Experts of a small language model: 16 layers, 477M tokens.
Below are experts of layer 6 (counted from 0) of a mixture-of-experts language model. Rows are named up (a neuron's input weights, with its number), down (a neuron's output weights, with its number) and show model dimensions 0-159. Each number is 200 + 20 x the weight over its row's rms, rounded and kept within 0 to 999.
Before each expert's rows: a language model's description of what the expert responds to; "raises" lists some tokens whose logits its average output raises strongly, later layers aside. This comes from a sample of Wikipedia text that the model never trained on.

# expert 58
What it handles: Spaces and brackets before numbers
raises: "phy", "reek", "enger"
up0,170,183,179,196,208,206,156,204,190,181,211,210,199,203,191,190,190,228,222,244,191,201,257,215,200,191,175,193,223,187,225,182,184,220,219,175,214,220,234,202,203,172,173,189,176,209,182,213,177,176,198,167,199,199,216,201,202,200,191,214,202,202,231,205,193,167,183,192,227,185,212,180,184,204,200,219,181,220,171,221,141,181,196,188,214,190,195,192,203,195,225,196,174,205,212,180,229,235,212,194,215,237,191,212,189,166,191,204,222,188,212,194,199,204,214,196,178,218,181,181,216,217,204,176,218,246,186,178,193,214,246,229,226,207,190,188,177,216,209,195,225,212,211,201,224,199,179,223,186,159,185,185,182,214,241,176,162,177,224,233
down0,220,155,179,190,181,197,225,199,194,199,156,173,207,230,210,164,214,188,183,210,217,179,190,216,212,193,178,229,156,198,175,203,211,209,190,222,214,175,156,196,234,219,196,177,209,183,210,224,224,196,184,215,189,180,210,224,208,216,195,180,172,186,194,202,236,183,188,233,191,201,181,182,205,198,204,179,240,215,170,167,187,191,212,210,199,232,224,194,168,197,189,189,193,168,217,199,193,174,202,175,228,226,176,186,227,218,226,216,179,199,190,239,205,222,189,207,195,189,236,216,179,201,180,238,160,229,172,185,193,229,229,208,187,195,197,220,188,221,188,188,183,205,198,208,195,193,209,236,209,189,223,201,199,155,167,203,209,168,207,197

# expert 39
What it handles: Name-internal fragments
raises: "-based", "-w", "ful", "gl", "back"
up0,216,215,199,186,225,172,221,242,204,167,226,220,175,173,213,199,195,194,194,187,199,212,182,219,219,178,181,207,210,217,221,204,209,181,181,222,189,203,191,216,232,225,201,180,239,190,224,208,163,145,242,205,198,194,190,175,175,211,185,210,197,200,218,167,215,237,232,196,213,188,164,236,209,214,198,209,154,180,203,202,200,220,182,217,256,159,199,167,190,220,188,204,195,207,197,205,225,207,217,220,204,190,202,215,205,189,211,212,175,187,215,220,183,209,201,220,197,221,218,203,210,215,194,188,196,212,205,183,204,208,220,142,185,176,187,198,210,199,194,168,178,168,197,192,144,200,198,193,192,213,229,186,201,195,191,223,207,192,193,152
down0,215,209,213,190,190,211,182,173,215,197,190,201,186,224,225,256,181,205,195,213,174,177,202,267,207,218,173,181,202,203,189,203,214,178,234,203,190,212,203,200,176,196,223,197,232,204,238,123,206,208,177,163,207,199,207,202,224,183,202,190,184,181,216,209,195,192,222,168,199,200,198,168,172,186,220,180,210,210,207,215,182,181,218,197,197,191,212,189,203,190,175,200,215,223,189,161,225,175,214,169,213,185,213,192,186,213,199,205,191,216,196,179,219,220,193,184,171,228,196,182,210,175,177,249,214,212,208,234,224,202,208,208,173,145,183,228,187,221,198,182,217,221,201,213,218,164,216,204,207,204,207,194,189,219,191,213,191,230,224,186

# expert 26
What it handles: Verb and noun stems
raises: "ep", "ul", " Died", "et", "es", "os"
up1,173,229,192,186,184,207,202,181,184,194,209,184,174,187,197,197,231,222,209,226,232,159,195,187,235,186,204,205,231,198,205,166,186,187,210,218,203,196,195,185,234,213,243,191,225,210,202,173,203,208,235,213,173,238,172,219,209,203,172,193,173,183,173,208,196,214,176,209,214,168,214,166,212,196,213,169,177,195,203,227,223,214,228,181,188,175,201,212,167,172,204,222,216,225,185,210,183,148,185,189,188,226,162,193,221,212,184,196,238,239,222,177,190,193,210,201,217,181,171,184,220,211,181,196,209,190,242,225,215,199,186,197,199,202,200,205,224,208,212,213,195,195,227,181,221,213,218,176,208,163,211,194,180,219,187,243,230,215,203,185
down1,201,204,186,227,209,153,173,209,179,196,195,167,186,181,219,188,182,203,190,177,205,236,196,233,225,202,221,216,231,183,189,170,220,171,199,207,186,167,210,186,199,208,218,208,192,190,199,188,195,218,173,171,197,233,209,141,212,188,195,229,220,213,207,200,193,211,228,204,212,212,206,217,197,185,207,194,236,185,249,211,174,215,214,176,179,219,215,206,175,190,199,210,191,205,210,167,193,185,208,221,206,183,237,194,185,220,214,202,190,204,218,197,145,212,212,222,163,218,179,225,197,202,209,209,191,238,213,219,261,206,208,208,222,175,203,182,215,198,216,171,230,200,178,177,209,170,182,204,245,220,190,178,214,219,196,221,218,223,198,184

# expert 35
What it handles: Short word-start pieces
raises: "rying", "itting", "aving"
up1,205,180,207,219,203,219,233,195,198,198,198,183,200,185,224,214,241,165,217,198,231,186,183,203,171,229,164,205,194,219,213,199,213,175,211,189,203,191,231,155,203,180,185,184,191,210,190,140,174,192,202,202,182,151,239,184,214,239,188,210,221,198,185,226,225,189,210,200,223,202,202,204,198,215,244,200,194,231,182,191,236,201,210,196,217,212,196,193,207,209,202,164,193,189,192,210,191,202,189,195,189,182,200,201,206,210,167,175,155,180,205,146,209,205,199,179,239,186,209,190,214,209,222,203,185,189,224,221,198,219,199,205,215,164,239,220,196,212,193,169,222,208,191,205,245,192,180,214,204,217,227,160,223,190,186,210,215,186,199,164
down1,227,176,217,199,195,220,198,210,187,214,194,179,229,191,182,210,169,190,166,189,172,204,206,170,269,212,202,183,224,185,203,161,207,212,214,234,220,197,150,200,200,211,209,192,193,174,225,255,187,204,199,209,203,184,194,201,209,192,200,208,205,205,216,217,203,214,201,215,204,205,186,172,189,203,236,179,202,169,213,172,200,212,221,196,205,207,226,186,246,199,205,206,188,234,194,192,174,243,167,186,215,189,162,199,170,216,213,221,193,177,201,201,186,198,206,184,186,178,193,203,218,211,158,192,197,195,203,192,202,246,190,241,237,178,236,169,205,229,189,218,203,194,200,201,204,218,153,184,200,196,195,194,183,157,187,182,209,196,194,173

# expert 43
What it handles: Word-start stems
raises: "ul", "ulated", "ured", "ensive"
up0,222,190,207,201,233,216,207,193,214,186,194,214,183,187,226,191,220,202,179,238,224,176,180,182,197,212,182,189,175,170,194,199,219,188,207,174,201,168,204,221,209,219,195,188,206,185,202,204,170,201,202,183,178,200,224,223,215,225,204,191,219,225,185,207,220,202,196,227,173,164,188,215,160,225,216,182,176,213,174,192,218,207,186,187,198,162,186,195,222,211,201,198,201,214,209,185,221,166,214,237,200,243,183,193,228,206,231,208,175,187,194,194,220,227,202,173,196,183,202,195,192,215,194,219,235,178,187,228,181,145,152,184,232,182,200,224,145,198,211,170,179,202,162,186,203,195,247,214,190,213,204,211,205,213,201,251,183,199,202,215
down0,181,210,185,210,168,202,154,206,224,219,207,234,229,191,208,197,206,207,181,230,171,183,202,163,175,216,188,173,208,180,239,232,246,209,228,168,199,199,213,210,209,202,180,197,224,221,206,183,178,195,211,209,191,185,193,192,213,242,215,205,198,208,176,174,197,144,232,185,219,196,177,200,183,215,202,205,189,228,218,190,210,207,213,183,223,210,205,192,197,218,209,204,185,209,184,185,260,238,215,219,195,204,185,225,187,191,236,189,168,207,200,222,159,220,220,203,222,160,191,198,180,188,191,211,168,200,212,153,171,209,212,178,174,192,198,203,188,163,194,195,207,208,202,192,189,218,210,211,205,240,182,166,196,214,185,226,191,216,205,188

# expert 32
What it handles: Capitals and infobox breaks
raises: "est", "ry", "ig", "ang", "ert", "erm"
up1,196,211,210,188,180,248,216,206,205,172,208,223,201,210,212,182,201,194,216,223,205,211,216,198,186,207,214,193,213,203,191,241,217,242,174,204,239,186,203,202,215,233,212,184,209,173,231,195,192,207,177,201,202,183,196,192,197,235,225,171,207,191,219,189,189,184,164,178,206,189,187,241,196,228,198,187,199,216,202,209,204,187,211,190,215,210,208,222,183,188,191,213,234,201,194,216,195,213,194,201,169,188,193,148,211,184,214,170,174,165,195,179,207,219,190,160,188,184,218,223,184,161,228,164,185,178,207,215,197,206,198,173,244,216,216,268,226,164,215,183,177,183,202,169,189,178,195,206,243,197,220,199,187,175,194,199,192,177,178,172
down1,194,192,208,235,213,210,201,197,212,195,179,206,193,191,202,204,256,223,185,204,196,187,205,236,170,159,188,207,191,196,191,198,196,199,187,194,133,209,226,201,203,171,182,231,167,218,177,201,220,190,204,177,170,192,214,206,209,194,193,211,190,263,204,217,198,202,223,192,215,257,191,169,230,188,244,222,194,189,205,199,203,211,194,196,201,210,201,168,185,156,203,210,185,192,188,168,197,163,177,219,197,181,194,226,197,191,190,236,192,195,206,215,167,197,205,187,219,167,179,176,181,237,195,204,198,188,181,187,207,184,187,244,142,217,206,189,196,234,202,212,181,206,206,206,189,224,180,179,197,202,187,207,209,207,216,187,226,195,190,219